Weights of a small mixture-of-experts language model, trained from scratch on English Wikipedia.
Experts: 64 experts in each of 11 layers, 2 picks a token, a softmax router.
Below are experts of layer 2 (counted from 0) of a mixture-of-experts language model. Rows are named router (the router's row for the expert), up (a neuron's input weights, with its number), down (a neuron's output weights, with its number) and show model dimensions 0-127. Each number is 500 + 40 x the weight over its row's rms, rounded and kept within 0 to 999. Numbers have three digits each.
Before each expert's rows: a language model's description of what the expert responds to; "raises" lists some tokens whose logits its average output raises strongly, later layers aside. This comes from a sample of Wikipedia text that the model never trained on.

# expert 51
Spaces before numbers in football and competition tables, and pieces like up in cup, runner-up, Support, SuperSeaCat.
raises: "ugh", "ş", "erial", "wer", "ğ", "ß"
router:474538462399424543462448525505503490420438460488444568480506478482487468503536538470508487510530471521492530534522536564508571563459536468437539542503465539505429542464467457466425492519505516498473441470488468509457525455541499464549492470516451498446531540472532532465529551511468462445469508488553515550477465488575479537512606444432533484498512473427474548546530507609523515471499
up0:502617483564511513522473508541484514505615517472496463526447545504469460489446562521546473429533533476567470449537503549468509480501462496515474483541479468495510450561515513503592448504462529525491492456491491508455514482538497418482441546539458472520529537488551468493554554520512510542499479453464517527531514548416579517516502510531551428489566581530471478504478531479429507612494
down0:524512510512529559473521525452516453518428602500521541451464496470550453479485532538539525479586551504473508604562540577488433488456498509480463523469454528504525509554514468523473493547484523509579531551534473474574549497513520472507512596505489488486602481524514521467499475441456493545502500493520508453453432542577441545545506528550490521454490424530500514551531503432530462441484
up1:562460487613502419529465472471569512484550470440529540513567494511483535510503467505547538512466562555499575517501492447482483406512500475510478497423542446489545544481521535452512452503473484507504535515507494498406430491496503505515469435491463512483487478484590403531528438499451547506504566504453475394498469487466455518531567490526415484457451518485549495539512514499501494553519
down1:435528467432501494478534533519462511516440596540506568506547505496469521420417524472457507523504494485532485567464513522461523568513551543563567513554487548483492497520547524499436548555497550438479477494543538551562515510405509472438543540515516440486474449483489555506404548457497571451540514509503532525549548508551496443515484476495501513470429522511404484442494492520484514493470
up2:514411559555537479490557479470463517529543561551559455541466509449464442468564456462523478455469512477492488456502401468442465446539436509542452428537524456452488469480505573494572420456486530576523537534456505505537482480476462515424462494488588486503455458509477424478499536505485477495516508470412489509491511451516533569501493567514452514471506530506535490449464504458503532539535
down2:467499467427476523450516542497483429494511473556487579486527507436459524477571540438469511506495455490483512498457513514506483504564505470431512549466454507539493551521466597408469478531496531421438488511537522468488582485465539554513476488457531447491544465529447461465481571429445489479415509456450526476568500393515458479441457510462527543490529473443552482487503497517501508551517

# expert 39
Line breaks and table pipes in sports results tables, year digits, and the piece up ending coup, breakup.
raises: "ñ", "ğ", "vid", "ugh", "ş", "ß"
router:469545462396412553459452514499479497429427468490439569471510469494492465515531533457500479508535464519500523538526533558530565554461524479449522533498461535497423539472473462463429502513511529496474436463512455530455515462526490454552496482516451502450539533486518540472521560495478463433473509491553527557466462485572471537507600452435550487505507481432469551543521488609522504475494
up1:545413506631519428513489458490558519561565484521556503526483596564496557498511428536507498541425540489539582509451478437442455426523503509538497427441502437501540483527526497471534468521465496539496549520453491471536468542418504473476446507512515479492477477513543459511539502469491553531470525488421483418504494506479554506511512554473459510485534539514492497462509470427489513463467
down1:452481516481505457457487505535433527505428529519470560512528453487583503534488538522522502475548519476489522497492505489474559478524556530505512507627604501509490583576481544428452483474514480534427525473480510546526514493475527526485585527439503521492479499463448478365448474484485525476543483524487451532461535535432489503454512526550541529514525440519452489546519496556453433465554
up2:551452557540487499546536457611529566519536549445571419504476499538495476466531476469569499438475506539434544448522446493454472468574478491522461400499543448449456406471527497520524487504518486534561518518422465445493534462444516463475536509524562517502477505512487424476507496542479526482451519488469449502528478540470554562538542459550489459488537516450550454531484526495464469465487
down2:531555477456524477478455530535506430517529453459492428449550438462539448506482461472502575468557548493498537523447469516481447548551514520452485527482495521529419476542508520462432446512511527452466479473477471451499582464452520456530450472555461523499565494472468466521524570420445542548513483459482511464478522450557566548449476481506490460483494565441544487545585445457540533445503
up3:528515521521476461488470582436544496490555420495513505516570508507500487482538446550462454422513482599403458484446498464470499436522498472488472498509498509542509505480507446528450463525531478424486497495505519495494428516521508533488484527556483496544458529549445422510475517455646500479434497564486511442468454463567556476511494487497549524502419485529500408479511489494453534464472
down3:476475539438558533517528544552434498468509489434445524540454442523452438531537516524486554504505493485487553498496503520473598512491467404466463568481535452463546552502494494448444563516538511456550471504442486602422552553540461543480488467446453558497420436476518539534563483517492546482502526511537538524494442472579463491514480499479541489543479512495464526520449506496429473506461

# expert 33
Table pipes, closing parentheses, "to", and year digits in results and election tables; also the word Nazi.
raises: "Access", "ception", " YouTube", "tten"
router:471535476397413560466464525490482500428424470492446567477508468489487463504520531457491477503527460521508521534534526557536565559470541486457526526503469539493426535479470465464432505511508536487470438472526467542466518462523489448542489489526446488441532527488520539471509578515495460426484511502568516554467455486577473525496600451439532481508499481425459558550529485611514496468499
up1:580416491592507416482511504510485582563570517513537497519498487524525577526592440461523504502491556496565578465519502432503417451505520490515465450403464454487565420498545485534488465536481543504517577542512519507465444469436505454464476518458495515513566500517512500528515474598474477522452501514478499495480531490500570537481540507452470472501478517535472508446500513478563509492489
down1:436558444459561565520505531517523406446446579522500539494508517481562511526499545507480533468538488485498499500478584492442545459512605497457504470550493554498519522521471515470444513515519494530423554440519567501511532458498539475534528526523518497451481498491456475507495489442470539468455437593536484517514523448475478532552499511467567510529508456518468482583545511641475465533499
up2:525429507511479478487501527492485531566522586442538475554531492506477450507582442485520417505494519519533466441524464482432472483542520408536486431500483487437500399561513493509504449507479506503539511539494557493473513522459535468390470561463600481487477475513505477467531565591487502505440472473466529512526501431515550494584498523481494511520431528516491502507405479468509528540513
down2:454503495420452529456520493496469529503511467447517509474489535461565524508493460497461547500462560489491452521407495469533459485594503438467503469473492499520496517511374594483406514574477503481450476552472502506511564499457472441566447533508536474437535554476459442540550544452477474566440468531525509503548464493522472503487429467435542550514569483469512489504468472512471506500440
up3:589531485529479485516464582466534485450532440539535481505564539515514494485515503454521538440494503561416471442440545495502477409507460454456523514542457551502534503451479504448511500452559443480506482499486538502511439455475500572495470520534508447489470533570426464475468542430569585459441449484496489456508457519567544516477476437494515545485435496522506400526503493517439480475490
down3:461535454490487534432513524555429511492513425420469586534486483534442462487588466484514538556531506556464543503527502530504566552513550475515532583449521420459539526493477510465442513572516506436541513484482528540445532517520495544532477427454474564478470483454531503515488463472434522446539457494518522489477509467583487506513549481532538478573525534500442516484539534541445494504403